python train.py --num_hidden_layers=12 --hidden_size=128 --n_experts=48 --experts_per_token=2 --d_expert=96 --d_shared_expert=128 --hidden_act="tanh_gelu" --moe_layers=[0, 1, 2, 3, 4, 5, 6, 7, 8, 9, 10, 11] --router_score="sigmoid" --normalize_top_k=true --routed_scale=1.0 --balance_loss=0.0196 --balance_bias=false --n_groups=8 --groups_per_token=3 --shared_expert_gate=true --init_std_router=0.00741 --lr_router=0.00145 --vocab_size=6492 --norm="layernorm" --norm_eps=1e-05 --tie_word_embeddings=true --optimizer="soap_variant" --learning_rate=0.0213 --beta1=0.95 --beta2=0.98 --max_grad_norm=1.0 --batch_tokens=65536 --max_seq_len=1024 --train_tokens=219900000 --max_steps=3356 --dataset="wikipedia_en"
Below are experts of layer 8 (counted from 0) of a mixture-of-experts language model. Rows are named router (the router's row for the expert), up (a neuron's input weights, with its number) and show model dimensions 0-63. Each number is 128 + 32 x the weight over its row's rms, rounded and kept within 0 to 255. Numbers have three digits each.
After each expert's rows: a language model's description of what the expert responds to. This comes from a sample of Wikipedia text that the model never trained on.

# expert 29
router:146132077080142124115079123122118130123084123179154131065127125169095135099148161129099128140111082160135080164129099093141208124150122142080160098089079195119160138155161100100174100153135160
up0:076107130165122074080144097094132157119118158171155138115121119122097174151169181082069117151155124115192099160131110178111159162087134117132171132107129098117151116081119119165115076075145162
up1:092098122163109167111096124170183076046113082112129182105110126120164089142172092143101094114136093137088094141160184151098128091156123128123080080111103148201151079134140102154141114152118187
up2:108158156114153150148126106146151118090111155140118145099147113164118146099152157112074135157090120092143095177113152135080145156070051113075174136159089101106152117167122093121183155131099220
up3:141116116155127134122093206147183101086109118170187116186136080125194142069136140127064154135165132127147142152094130126171171150170117146138123112088090099142130148187115153110112155142154076
up4:099136092120149143125113183112144159128143110118161173122147116187107151173120106236121096109160047095097112118115150116114155144131163102101173093082168146118184157177065109144134078148064096
It responds to: Possessive forms and determiners before a noun, such as 's, his, her, their, the, standalone apostrophes after James', and opening parentheses in tables.

# expert 40
router:118108150143141196110125100096155089119138110128092165131167102189070107099178171133120123079135091151125106177188074124147111126110115123095173100095094185146173156207155089176161175106145169
up0:090120166092125185145114149138143115187114149171095100131094156136102119080168172056087057098098201127084106163150110130141134131116110221062112144123185178144101110090127134155121119128145101
up1:095091103120136160096106105090131085145153093119105129088125123124076137105124126094184123091148098097138112163120089090138135102106191162099157155066132176110124182153119091158126151081149132
up2:049133078145170133084140075107131119141088133128090130184128146111070125132098104096143172097143118100073143115125095127138110148108156120092121054142172139166114152159148153139143132090171110
up3:068185156153109115125104098132158167106121076068091151127146185165161092111165120164159211098079134117149130141172129140123104071093139148149090106133116102159175176126140160138075154140135110
up4:178134119131145185109133113113098075129141150142150226129147117172124134067109114136111088096087110053170084095165120158110121132125204107085142083114134103111152180185156108111121113131166190
It responds to: Vowel-consonant pieces completing a word after its first part, such as det-ail, B-atch, Ret-urn, ind-ex-ed, Cent-ury.

# expert 35
router:140130177089170175092101079080138106120049158168105150117156102129111120106138166124091139125137104179122155144122093098151117117082113160093157127084099179068138144185178086117190113125155184
up0:094093181144133111050115143100084175120056099213081074072092148130116114128185134141062135093144096165134155175159087073166167132134156114149167179108180104115073097117101139141149095120117123
up1:145140078087176154169141164170088159078102106155148174103128119090138125141109103154196110129178136130172166154175128129158155125129105188120081061080181139130139127113126155143159127124128130
up2:126150171122085173154082118076143112150113122130161050113076141197078157163113096142097141095147061075128165168092060117159106106146137109164134104104118113101158088162148119131175141117119136
up3:114203170118058139128127134141141123160070134119173112057123104193123114126157116160181082084187134101102129130113105120146129143122112182107158122132171125135134125177179125158137135100158104
up4:110146164115178142099118122118154081086136143150092188116169087094097164102184108086101090058135106124149174111122118112155213128133138116045064127167103157096124163187188092171143118187095127
It responds to: Capitalised words forming part of institution, place or team names, such as School, River, General, Park, International, Regiment.

# expert 5
router:077145101072109159139133105110160110105063130160130133052140134121137094121123102082102155133177085141122115119146140119154116172115101162138136149100124177159149127155135156152127136125149126
up0:140152173103100155133115131074157148173175174076102181070142143121117142140124133095129119100147180155138129076141139165123130164144140087147146145077111153148126120224112149153098101155096111
up1:113161125107138141108120106138106178106106094172097151173115126138181102069178073070163116099129097113077161092104124160116098129086125097172166165085135164146153068137113177133069108149159178
up2:118079077134107200127135151110175150113119074136138195069149102170143170120130106151104147098171091146131138108138078124097090127085198132140171143089133123165168144179130138146079124149117097
up3:102102082172150138095110144105144113129112110107102145025138138108097143131154087131084187121119090148147185122119096176120137162137106132128121092094035060161099135141128145121133139149128120
up4:137152139142137123125163101159082128178064136079150111073149119107083089135122159119086137099130152108106097163088150145092140189118137133062076134106186153117141107122134169102166133150096104
It responds to: First capital piece of a proper name or word opening a sentence, paragraph, table cell or quote, as S(teveson), In, Al, E(bsen).

# expert 3
router:087169160130152144088128108101119076055098136144123172104165120118133085106143080112091129087172144141150121167078094103117152118101105131103192093109110193162189212174165146179168098108177127
up5:141102140120177128143142153083136174131110109144138090121122154064075125088192184065151108140134110100133099150119117142102145145091147101158168124169169120155165132154199178161120129137121104
up6:135113190172123106118078112097149165101147113156101127134170065089104086141179093118178063205147134153117099099074093115116098129165135208191098122107093119130122159138138110138115078063172145
up7:121111155130146150144182155123158100097113151105146073155107090100124174104148185161154175056195102197146159140098103087137142100140167128093123110132094160189178159139053126139146097140145182
up8:083084087150115157139130148132188153110179187120075109102166116130111116143168128159140114112168146125107111177125120135152145116136157133132098176123093091129144126172143161149148126090130052
up9:110177153144084158121156132087078170126170115134142153056137087136145115127124051121141103140137107101188070125158105095132105129119082175120069113140061184172139091094211120114182123164185134
It responds to: Bare space tokens, mostly before a number or year after a date, month or table pipe, plus pronouns It, it, there, and stray byte pieces.

# expert 6
router:072119170140102149117096151091180143112122139130095192092143149158125069112118120116120175094182127167157130142129107136124149188121064126080121071113128181179164116196132139135141116070174150
up0:110196187115110140132181152127083137143131154135071123088081127149157062091076135183171190056111169165169145157134099094194152070094140155106062127120164124150155108138112098130112115097104161
up1:091179067128127100138194112075121119161138119098154127093092134143117098118097147151116184094155167162134119112196157094146107125136123108128109165199125166144158149108128103149132168084172096
up2:145156166214123145113120094116131110146147120178173121172146150137113125166129118140104151127125149152138137164149098157085080141128143182084148112100086141126142112071089149122112185117098121
up3:169102167129138097068145180102101104061147103078127109127148119138147123132127096118084156080187084105102107111093140151183123100146111101132064060130122153174192146142118179139200111110119185
up4:153167124123157157128130087187110153163128100214114185106128121132147159087187124166112187059168163121169125070127119134122048125124126143108103137113150091166103140162148092106155086122153144
It responds to: Single digits inside years, dates and number ranges in running text or tables, such as 1'9'93, 2'0'09, 26 June.

# expert 18
router:108168165130166094096105079127223115107077097153128160119182187131078123081163161144114121148186100112153091179098086126151105135139143157139169104122142138175153194191177153103132104065140167
up0:067104110160112189093153092124166188098135104119139122073143110124081148093088134149130130109110144133108174183092115147111104095141155167140101078186163123103105145205153095099105064167138160
up1:168122116142145114150086128148130099109064132059143178083130117148157152108176124050146134172113141147104131131122135138154072188131118099112054129069186202134086187094128069173124104099123092
up2:117188161143125065133090110117148153070135165081114162118177164118124114135115191105086105144122156135091164154122082100145105098128137178150135087193109114136122123164126114155132163113149133
up3:106102146118158143162103106154127144089147061167140169066148087126109127062160136169092103146170184079170125163094073164113086127160139117134106123170099151138093084142145160176182103155127147
up4:086193149113138085138108118112246177111092165130114122085136082138126142128095079133128105097099107146154104202129102133125131078100169163132142122205164115129096191135186138154120119104142095
It responds to: Periods ending sentences or abbreviations, plus colons, semicolons, dashes and degree signs, such as United States., A.W.16, Inbound:.

# expert 39
router:130140176094161148104134104113147141091085122151132181122157096174106134106136161110128137125136126118118110158136117132141164137120111155100140102101042181158140100111113153142136180086136219
up0:069156173055148160117111090135091116144069113131121163144117126082091187158055165136156146114161106107118127115149092186128113164156131177104093140138102145170129128086153132183100141104112169
up1:123124126091134122096166129130170139149085131113105184047151126135076120147109163136118166168127098078140128192086133150114052103059154168111148033105156177131106111141133117127126160063150174
up2:133180124137123092108119155156190102168133075199119167131147108107082153114063100097109163146152132116116095105134150105131082131151157144122143099136124153149127090124123152140154089147134171
up3:140162115134150102159140095124159173100124176135077160152162124099083126092123153101109176173131147103215080163105083114155136071107089129118129082129157151142131059130104141123104049162146168
up4:098113154073130166125147104145133124075110080182111087167160135125090162125119121163093122158115133082140059137147166137176179112126150199118154132122102176166162105104096101115180184127123182
It responds to: Word-ending fragments like y, ry, le, ure, ine, ce completing a split word, as in Duchy, embryonic, genuine, simulation.

# expert 23
router:080186162113127141142088138080118118107128118158137099060147137099097124123157139120104132130126129119095089147099102068141123145104040133129169109126143160119143129127159172130155152083147154
up0:142113132096108107086119089090170154134135065126113099153161099156087105134152128131120141175108107154136104133060163129092155096178149108133142037096166164142156227190081126110138079111135128
up1:148098159154117129128100134150151132166172104203178072114153144120101159128060097054133141163094126194127129128163123149107113177147124118114141093137117135194137100093178193151118135084114105
up2:156079150150186175130114164112178097127153132170080091135095108067115121141128111192115089118156089136131145078134186165089106116120131117117154106123128125151147135143097114103113130098103132
up3:171131156115189093052104128117129207152098149112151098059117143130099100107147096141110129098129133126091103144133101117173130127097165135098145159135123129077104076097114162167090077080103118
up4:071214110180118128115104145138173149101116129033149102099087143137128133161191093136090095141159117121150113157111076106169126111099105138114125111106162154142147199110115175171167137122132146
It responds to: Commas, and closing parentheses, semicolons or quotes that end a phrase, after names, places or numbers in running prose and lists.

# expert 22
router:067156124076163125072159125098211122103103160128116131066128140171138118123153125076092134104156105080107112129105097060145158225113137150141128111093072167193145144124144097120152115168132143
up0:180191187156131121104132109085117147095134150130173099107162078107088141183148112101158080110145168128097178145137181127125136178101101120117126117113165112125065156129162130155129043100122098
up1:165142095155103088101057081130156142111141170142172180120099086115166104133090157070116099100162156119101139135185151112146153174145087173083149113176172202164065150108162124148212109137086135
up2:194186123146142139115132093142118139135130163149139166053047031129140105147163084160084033092132113138154111112098156090144157101200065094154130147183137190154086140160114144103150149181164118
up3:129164173114146157114158131076155132080127102050116156114152107139149185163116088101102095104098149100131157120136153075046127116110097116156151134125142104118149129146097147144145131100161147
up4:192115101088075127116104157099193141161136165141164191144096120146163089152079121142098092173144111087111132161141133121110100124084120120096167076099117139150105132126119101135151158136132105
It responds to: Articles, possessives and the word to, mostly after prepositions, such as in the, as a, its, his, to.

# expert 25
router:091140156066145156154139117126118131091120099150118137127158077144035125091155122094090124109195127148128088153151065084156115139157042138094158101144108138110173109192143133151188171106192103
up0:109141125152151162135062093106104123125093111132154103110146128145087190075191112143071153188190150117094128205141137112151097165076120087112110163141130064117116147135099148128105122111174089
up1:111133044080147170069081199128114152177184095106092140129118112125143165067092082152132133031126147078146121114075165153141109095105088097084179094106119179162133152154082187136154144123100102
up2:140137138167154165180166076099146161154090100021067169109163141082055127203131159089105193153139093142104155195141139101123130177116149098108152128098148141129143145162149114145128123119132151
up3:124095157030163125092115142144105112137122079161138111141113109111111132084162133103169159125097134182101154179155066152177134137119085133044071145149150113108178099130105184112165168113147103
up4:140115087081144098101103121142150137138078161108171121144153177116135077152161219154102069157107143202144125159173136089227192123076186156129082131115127120077167106117132112066123129087158104
It responds to: Individual digits inside years, dates, scores and table figures, especially final digits like 1952, plus units such as million, century, ″W.

# expert 9
router:080169112153116165077071088150129095104105096172077134104165089102113154116131144124093150152127100169128131206083097145164185142131101140144111124069188132066179197160161164098178101086142127
up0:178113140153136149180095095132122147074122166171101128068144111176120088130184137162151125096090119118091169137129086134138127106133093135166147165114105118148122109132131100171108098108114199
up1:126134164133096184085108133108161120174087119116093148133102114174073132089186100170180167110152098161096151093108128128142132139090152130156120119082179084109172153144108143055097139084158132
up2:000090109094141106128155143108135161072104135135116125106105112098132146176092094127064131089096108092099124123122123144190164161164154196078135149079118127166159147095110171179110197112138106
up3:114158118123137128096084191152141118145147110125109101134137041037108146139103119096127180064165078139138169127112117123125128132167093172077126100134140134162128110186097119095111149096166115
up4:058187158134119116140109125099123099129137091158070113125108183133087135084120094169115161013073082126135120099139144129120133097141159180168167146128194119131082103066150125123120142145165202
It responds to: Middle word pieces of foreign place and personal names, especially v, ov, iv, az, z, j, as in Kos-ov-o, Ky-iv, Monte-v-ideo.

# expert 16
router:119151104132182169119093097102117114111068140113104145096177149123149102121175121138104154109211107164176104142073132121185113159069119161078118137097122134128155183115134114109136127070190101
up0:150185189110142186121035150049105133099147174143146166087103132206167080136102129160172100108128101116080126139079109160124056153163118187115130132124092119105128105119102131104074117064193089
up1:093178147078143137146107110134126120129098121113126146134136099118185105087132094166150167095118109152139119132120146141089124094074111158074108129121047088133131121096169156123136090078111154
up2:148150086089164133126187089104111120135141151145123106065159089087103110094131158133138121183084107104167109183088097091129144116128115158118112175068077098152170117145145153098086069085170137
up3:156140117109155121146102096138160133186217142088134187186220086095134053143159189112105110142179169138145177123069137134163146170143147186129128161111127121138145123149149137157132088097108128
up4:098184128120141172114127083106136136145127122105104058125164106129123102167090141190144173117113098146122112123075128147127093144096116134119151114092103106173092106175112069162123172113110164
It responds to: Opening consonant letters or clusters of lowercase and capitalized words split into pieces, such as g-ranting, sc-reens, d-anced, inf-usion.

# expert 36
router:102172072079129122081159113047154140111122140096098131092123067141082113118175163093118147106157087160124109150130118124168167122142090131085138096144145173100144103121165122165209138080159147
up0:126145112134123109164112124085124126111130087068158122178176157162066088137105125177113138146103072073138139134147112108183180130096123121154173148176154156135181092115153157217141189165175181
up1:081111151090089147114163101145151161105114143118124153166163126122166127188114143081140149113123125104175057120144118153096151108125136149090168037139120142083108198161118114134200102157156127
up2:143098096135121119146134183160101098092120077052118097097062160125097131097162233126122162165105119144087129137107160057134120142058061076129134091138116138079119102110141112181109120126110135
up3:116211132118136132106106166097097167119179177102083110137119123076135103154150150164084117119173101127138109098140198100148152183134123071149122122091132151070160113121121142134211103139149149
up4:112085076079124127103147091130203105160101156052121139163141101128097142135151157169138151123183088078154187146156083073112175128123094096097070084124136140165181079140170070146093111100106148
It responds to: Past participles and ordinals after was, the or he, such as survived, constituted, released, made, second, first, later.

# expert 44
router:061152102127151160130118160159128091119089146166115132120174090194154169105155162159078166098188091114152100164124103107160144205167105174010181108108147091102126153140130108120136071077144145
up5:137157118089108142145167124122146127092142145140119083129163124184205130116121122170092109138153134114174118152129138165130125072113113167109151098094167124103148173123115119146168107116055117
up6:145155152127115144103146142125166098145164111109137130061136139114155079132073165124167096078111153103155117163162081117094121143111108156107109157144187094118138152199154173150149053127119116
up7:132111115137081135109101127200197102104073104201115199148143105157138120096176110160151193142167094164126138136131123168179164149137092137061117103138129093094116120151115118129122177133128104
up8:120214098142138162131139091141065134120100179127133078083172120134118171130161126161011146143133095126154147121137191069146153157161101130079099132094182112155116138126100123076163112117149157
up9:103149090109156189130107118127144100139118176191131150098146116116142141081146144089074146067146119138152143119150110097126174168119104150056129141143123061070165206150162098107123084063120105
It responds to: Mid-word pieces with c or g, such as Met-ac-ritic, rel-ic, neg-otiating, plus zeros inside years and numbers like 2004, 1,500.

# expert 20
router:090159130112156165079120103060140068107084122128103165086188118155100096087151164118098162125160058186141123178126097098169143146108103155081156107083102163087173146151173112137164124104157171
up0:106069095074084137126101098140167102079169171179104091134086156132155113091113151133102118122124123147130097151133140143151127136171113155141180076147130160162141211100117133097141116092247138
up1:091108184155107109108160088091149127162167101111129191085177061155101110130058153134152144092171084168097110120138143080132124204160135165094184132115136108093135111130148119151149117151196156
up2:116136122125130162081089148130112095023167175179121170134140153173137134120160100090114116120164134145119043139105063104118110123093128194173112063130152108143130119151096119143121150134164119
up3:062116129152115153085106129192153131088085077088092150141151090126178110104148115094119117121179132073137084143207147094144135147162104133109075118106085133085165148141208147110213129147175133
up4:130156170129126090141134079106124103107122112137156138078121150122103090101184125119111107107144104128142094139099131090077156118148066110150151040144091177106149163125127121065073092089197116
It responds to: Middle and later digits inside large numbers and years in tables and election results, such as 56,752, 2004; also some past-tense verbs like made, built.

# expert 47
router:145160131147126131125094130072109131124106154168092171093161092146140099074123149084074138145161101154150134137125049110130114149129073129090164114103122166126229128177157156153181169127162183
up0:136102123169098104049113123140165160150121136135120135105044140109056149088109120060128145107154134110147078196110112052210121075131096089121168128126134082139129122092142173122104195065130122
up1:122129118128133158126120152122135150029069154160139066114111139170141175126130137131047127072114182117105136140152113165141146131095121133121164141166185173139163126104130142153127244160136160
up2:205135116131132126107108119102147157115133110184085220094092154158215121120140125146054156099155097151134133118127099123116106139118157152140092073075161184183145132100099162115100124163154150
up3:122138113099140139122117127140087157139116143129152159134121184179101171085083143143140199170135112135102142188158081063171175140132123087092129112081131154147157110169117137161130119130122125
up4:069145160133102144141103088147131162161123151137096145086151119121121154142142104121166215123140098147133140119138169148166147051065082087060180124127101142135116132118137115078179158127182157
It responds to: Single digits inside dates, years, scores, coordinates and model numbers, such as 2020, DC-6, Under-17, plus Roman numerals II, III, IV.

# expert 10
router:083115088082178160104083112067180137093141149155095163110152184181094121083183176123106129128141098163074128176139085104147142153103084171051149120081067172086174149172154125152203148132151159
up0:109102130087160107162121171097134146130148123111159116140158124141150138141147130131122168169142126079069092109094115122116123139102132047120176123102092119097175143069121073134090180095153133
up1:056147135145181137131191090079181135135149120111133160159093156127143131103206159123121127138135058144181109193140086089121144140131118115076069071110091154090122082145107150128136122074110154
up2:151155085104116149126089145100163060093117137115121132096100190138110106139121103104142105123126116108107222075162089108111188132106096142136112125164114107151138142106086142158110136132121114
up3:128086164080157120125141103067139113089120186148110106131149176134131105111085136163078119134078134091152064195128162132130145180069092155099112129147153113138170169154160089127169214142140111
up4:124099108146106120106042167129170072060164106103063141106183103154158098148128112137167076112128135097136132168148072085086142161139169121100132134045139165123166149108127138161134177125132152
It responds to: Adjectives and adjective suffixes right after the, a or of, such as new, other, strong, small, single, -ical, -ian.

# expert 30
router:088158088103130153079090150078198099102086177139116156124213135106084123085163137074117132137118126145085128139112079096133121164133085144087155093105122172062168110201159113121174135122148153
up5:101174070107168095100184147088151101186094141161168046138117124113123140100174151119139125167135109127140151081153069126116155118083078122113098137084129140091089129075108125097102186132132144
up6:055129143083060091108146100120135164128127171199189136107165167138143162148126113112130133168126073095082109193114145152137160163112145104145186083082104169155111102138080077101109091149112067
up7:080112159123089113122166130123175142096106186180060083144156145039112120114175142101115119179145147164151202106113125109126124109123052131104135077083108122139163132185106058159177113109131126
up8:130118103101118098085124124130182117093088097192147111247180170111180177111132171097078104088104143110119144176113087139150162119136110139138143085137175216081120071114113201137168124103104144
up9:135098103130122105100115114090153138139127172170128091122188132111118112176099098092146124158131104122132125198094143122109141104090210071153182130083108113124126117185099124168162105116121081
It responds to: Whole-word proper names of countries, nationalities, places and common first names, such as American, Quebec, New York, John.

# expert 7
router:102139166064137152126140097069170068103104115142082134098190129167128103102169196036127114150151146113160114162124085115159122136108094182124160069109087156047150116138138091148184113105141161
up0:050157173118093169081173128114097157119125099126172078128144161199089068110059149093160154097134132140153115163100171104174147168158092138191089065098131136064188078151127165136143072070082147
up1:100153142060108155174147159114136121144099112084097107159128117124114167100141107076208118127151175153146085152138136089099170139111119157145081075142118120087122121177133097194185114082092136
up2:062156168116108133107125130064132138092099128124129115138171150131080053137152106093144112121201126157173157113126150138111157115153139176124150076148156077158147158132147064117177101112158158
up3:181163078085135124122133148168071104097116097095121150143110169132120132095109190066141182118136124133147149136057112145133157184118143114129186114113100080152179100143162110146095077071138115
up4:117149187067146201146071133111197111141159157130091152124087125164145120158167112032084062146132113129198119086145101133105163149154137134151167118164149086122179139181148106174179129138129161
It responds to: Nouns and word endings in section headings and table headers, such as career in Club career, Awards, Chart performance, Votes, Candidate.

# expert 32
router:156156164104179121155127156088114077095122086134082158115105109123080104074107122139117115143166126117171099124078126113147178123142155124075177106109146143113135196188186177114141113101142138
up5:118069108105126146133115180111154115170159111141082116197113086099066118137087119103133143182163166077166125167115101200156101125126201118115110122137155159154143158178137083120154054103149099
up6:185102094148126166088096142121138119162102165130102104107109187107120173034114074097111129090104105131118071130132117147170158131176135112127084063095134184129114151153148164175101107127130137
up7:154136140137163124156084122094126103089149107127157072114107125115090141101157148158125165116122108129124142072184100093136160179146172136148067130137148164127093200144104119153167105128149101
up8:160128167086113203125156124171119155104141139128119120119105114154162130084075142129120085135199103157126105166103080195141076087103173123168127117087152161096132172149174176137106135135159142
up9:118177185122090128143195165091148125121090108128139160173098120150116145074153139148107097134150112154130085101135139152126175116165183182149129152111132143141134131200204174110137113120115165
It responds to: Mid-word pieces ending in d or t, such as Sy-nd-rome, hermaphro-d-ite, resp-ond-ed, The-od-ore, h-ist-ograms.

# expert 24
router:071142160140147181109126104083114105116134121152079200072155117134149105071148134140093123117141141163119123155087087104115182131159129159112143110054119160160176122154143112145126117052180114
up0:113125133131134142096118085107062127139167150110064146124113169105173127076127084113140082122124164154076123120096081100174144101120106192096076109151195153179178076111182127150153127144171152
up1:182146182129149132070109082125110146123165114189190097072116074141148151126126041255188140129097119040121173128133095133079127150071111098138124154098130126156113118126110138130139145132167102
up2:129099136118132157144154107107161126154160092162172198136104131137145134160204124148056087125153084170152075135122115176103115100173164162092120090107138124182140093136153120171135101094198127
up3:147151115180136156136129083122140119065122127177115086109096166136191127148149141149126124164131138169095128100125107162142144139135086162144138157219048136172174131112109142125156104129145151
up4:126140180157133126081138117160169122131147109127142153139149175111157149107145122195170083124126142087156108107080122110113118142142108109154114169086138139178131127173132137134135194063195107
It responds to: Leading digits and values in taxonomy, drug and chemistry infoboxes and tables, such as molar mass 497, Class: Aves, 2nd Battalion.

# expert 46
router:129141095099142179144114094122144079133112110167089143137170070124074132105178146135096159132135120116215095152077073099138105129096091164060198089123120146078137124144129128159191103097128209
up0:100114137141140132156159161153091104078090141135189134187103112116162161174203129077116165111110171182164111129134098109162138158097106148115167114086108133153077176055163126103118104165136122
up1:125202089123128151134076116141076112111137158123140071189126103094058121106130131104119147129169150114090162103113148126149120092147187085103158106175171145118121089093124133126172077131165101
up2:077142086090181151123143135169195114143105093123108159102082075101130057153142125170109135113181132112145094109154106198092110059153129162151163065215101120098164120154116081118127120096184141
up3:194096161104193124156119032104138121080149169168157118144115112143180133165116152088115213133146140102134134157152123115117166115106117163088193109131080060154140138186120129086178089145120071
up4:116176142138119159121158088163084051106115107166124142126123123099115149096182134115053139120086124080158144131127064098103077053150104125075156110069089105144127167178129116100170111162130138
It responds to: Word-final suffixes such as plurals and verb endings, such as -ates, -ies, -ts, -ings, -ments, in Euphrates, varies, arts.

# expert 11
router:103201099116111122124154118102155126117071088148164156131187193170116082106116149115120184117142160143138116100083102125166183156025104112035109114103130180119117182140160091127120146107129160
up0:086124115150107080128085095137166132124117070147172116166136168173112105159086146133095189167124124090137148153109089174096173143138136109088146070096182189174146143133148146115117133119117124
up1:090157075122119119129126176121147126148137083162157153170164197136106118090142143094095089112124156164140091171061137158087161112063136086104108134110095146113110086083073117126090111046134177
up2:098171141103118086118164090133140162155102153145131107122152120146191112107098077119106152102089142202165130078164121125119161132129113118073112090121111141098072147116130140157083099124145174
up3:124128090152143116109117101055163101122159178120144183163162114140082089071100107134100118196108132113085103098171115105144162157140117113181082141133115097147163141109124117118124116069090116
up4:160165174162124111065184118164092127095070058124109111111167141138125146124133104102096142162110127179136145160195108108096190182102112097082069116109108117159118107140131041139179136120078149
It responds to: Word-internal fragments containing r or n, such as er, ar, or, n, ran, inside words like chestnut, dreadnought, Condor, earn.

# expert 26
router:125139111154155203097119141080137127071080186152081119100150114121046126117170196137127112127116104155102125145076132135137155126110075167108142096114131119123168126143127168187126124102150147
up0:156161164149173166101120141082185124095097135121137165116098096108055101110167168109096158097064105098112104120104113223132136140091073094134138134070129112127134132154184095124074113109145139
up1:125163139142119139116196127063154144101091118156129113194217116100100118119105118129072102132142138135194155130121119131176115085109120151163084073083113117137122167093065181121130107120194124
up2:165130099150154108101128131119134085063139171110092075122102120132159161114155145079093129092146088108123085097122137083158139094135130150201108105147117163143173128144169156129161197088141124
up3:062080204112135082055120144121142084091124114105172147089125137163094165097122132126196119117107130101112136127091063108092140112110137166118118164150075179173141118133139080161180108121146171
up4:165132125144113158138118099111136097025208167117105113178158106161085132121115159154145160081110122088102114129134114172165138144150073088174121123119138146123178140160117141205122118104143105
It responds to: Field names at the start of infobox or taxobox lines, such as Headquarters, Length, Genus, Family, plus paragraph-ending periods.

# expert 19
router:147115166153148102159089068104130055118102137183115131122122202153120092126133157114076180156162093132104079169128098072174143107122108111072105113087142155129168141124164079154135124112176156
up0:099125168107111127141102176137145139121075127214072126121111132132097095107202108117027144107134090169132105137139109130144149122144106144088161171108152110087108055136156085122136150080090105
up1:123130125116145056120183142145170130096152109120185084146146228072072081116149138077089157148128114127104125168067150161128186105153154151081105124152141126087116153158138147090144100095197113
up2:169099141115159175124061153159163117105125162103095121105118135137150115129118136115129143080175142119111029136157139105215149086107061111153076112049083166166080063131056141165107135121182153
up3:088117195127091111130146170152158123106162120136107179173155170100124097114159118089131185099106112095083118145103088123079115067130134107125051123142113150174122050108113062139117129132132130
up4:110084164147115162086160119094152141179136145110135115134108093158125090059124188138069148128120109134108096168154129113146128153147083057170064125120094099139103141082175130046159124134175170
It responds to: First piece of a split lowercase word after an article or noun, often one letter or prefix, such as t in tries, f in filed, re, dis.

# expert 33
router:175145066149195145105145138112115094086124120138183169050142174123080119131180129098070111118132151197134115154107115123144099158103125135107163101107116151113184109149206089114124114089145125
up0:113184103116143077142162140131064078050170131087125105139178136160144125102157049065079120136140139099120139158082156106137144154153114127111109103121118087117176112142131101147100150105183083
up1:128049122171110143191137082107100144115183130193167114166164149115137078159112072132100121158110148139157152168098113157161135140102127106168136180113114127130153116164095148186195101081126104
up2:077173143153175133143152156140147092103112083106122139125139120116133109076137173143095112085115097163070131102110118138161073082134076075185015145099136134131167107140141161131142067147166158
up3:159091106106147123117081102117172094087133131171149114079148170058076150100110143084111115173141054113138100112162155163082118056128170115168107066106134183152114094109197129119160127119164133
up4:156159145181128120120147154161110095143158089126214069124144102118087139151175103110111158129135113102141109079112133111118166129112087123121106113129091138118120133154125088105100066101138084
It responds to: Word-internal m and related pieces like bookmakers, filmmaker, locomotives, plus semicolons and slashes in data lists and raw non-ASCII bytes.

# expert 37
router:080137175098203221092108065123155130115132164155174116095168104121112118117133147160108122067154141171152119191107102119106206120076112120165129103095064142050125148191143117120147119112164114
up0:142154147151132138065087123076139096157091119129115145181130134148071114123107102143170104116176162149141152122107136083096160150112116080167181082086128117119078131217137147112145087081125131
up1:089151126119135146150122071132117162081134164118124135116113146135125131093103125129126107139132169100167078191089110127116141179123144090183169163151223099127109144170120150136170181125156137
up2:158085130161110187076116083118229093092149166123145097146130140162137124099080097178124111129138130144144111153111127139143173118126084048156140096153083118171149112117160176138153162126183110
up3:126071141161194143081097145164191136076137140155197203147162118125110091119126095066139091112113116135135102176112075137106116126133134125075194142133166148148137158128148109140046152107157096
up4:090130109153114140099113089062129147080135197134155108091110134132157104145088059113111088061121143189143068173168147069182130087129147107161109066085130153163149174127162144125098168170119123
It responds to: Internal syllables like im, om, am, ick, ump inside words before endings, as in cr-im-inals, dipl-om-atic, n-am-ing.

# expert 0
router:112136103130137133103100117060160125131087162145073156076170141151105104115179177083092166123205120154153131148159074101163133175139110139087128048107134150122140122115133123111157113071177186
up0:148126154132177122148063115101113108131141086170138112106087130135121124182119097125160185088067171123130186112104151118165143169165131163136165147134097180076124067111135134137103170118136116
up1:119085183158136138137152203097100118168102112161138111168163142132142184153148123099126141095149146183120106094087143114115072115096104128146153102058116109154118148153146142146076119139152152
up2:156113114173101140172096115136209152072165168139125085090128154092137147182162102148075128115171117175156166149134098165133116095088126114134137103019115124148105153164154095135149108082114143
up3:178150088098117132110150154123108092185069145157111119178131127145140156196122139120022074137120111190109181131170100115176149186113084146115144099104183115164214078162138111129088147073132144
up4:096136061160186132141079099103187098121155120149138216065127142176148174127169134129096174062087138111149150148136098141164090130143133147177120160053110086150130160177171107149157178155137161
It responds to: Single digits, mostly the leading digit, in sports tables, scores, votes and years, such as 1 | 0, 1980s, 132-113.

# expert 15
router:113116178142133184119116127109208118126123136138100140110166143134143148118181148098107152171163117171140136147119115091152101122050051139104176089110143182037129128178121138166191138049168127
up0:074112141138091162124186133172163163144108112103083125165184160170104090103187156110124105170127188126094142131092075110066096081126124159135148171084095132095136152141105083137095096112140140
up1:055089170135113170154123093129144135088125148113095174154122086155145153107133112112094093176086165141117085170132095153078150125095100106160102095178086121110081090078136140152129137121160205
up2:081109162142113147150105085066136100099149089154136131138098133134145107112156122134180209117133125183158185120110130131104150149116146132154178145130128127103147162156079116190138122080133158
up3:161166144150086119117131141134187113071126115140100143169153144174170113119177103139140088152105145100183130132098153197158128107125120107106123084205132195091093124141133118146118119065126153
up4:110086134074089126139110112131158062154132103159083095082169126108117040144146110136101177095154073167109104135104081071146084096077138118094143134060169137077094113087111134115173112091159131
It responds to: Common nouns after the, a, his or two, such as years, season, time, wife, contract, school, usually followed by of or punctuation.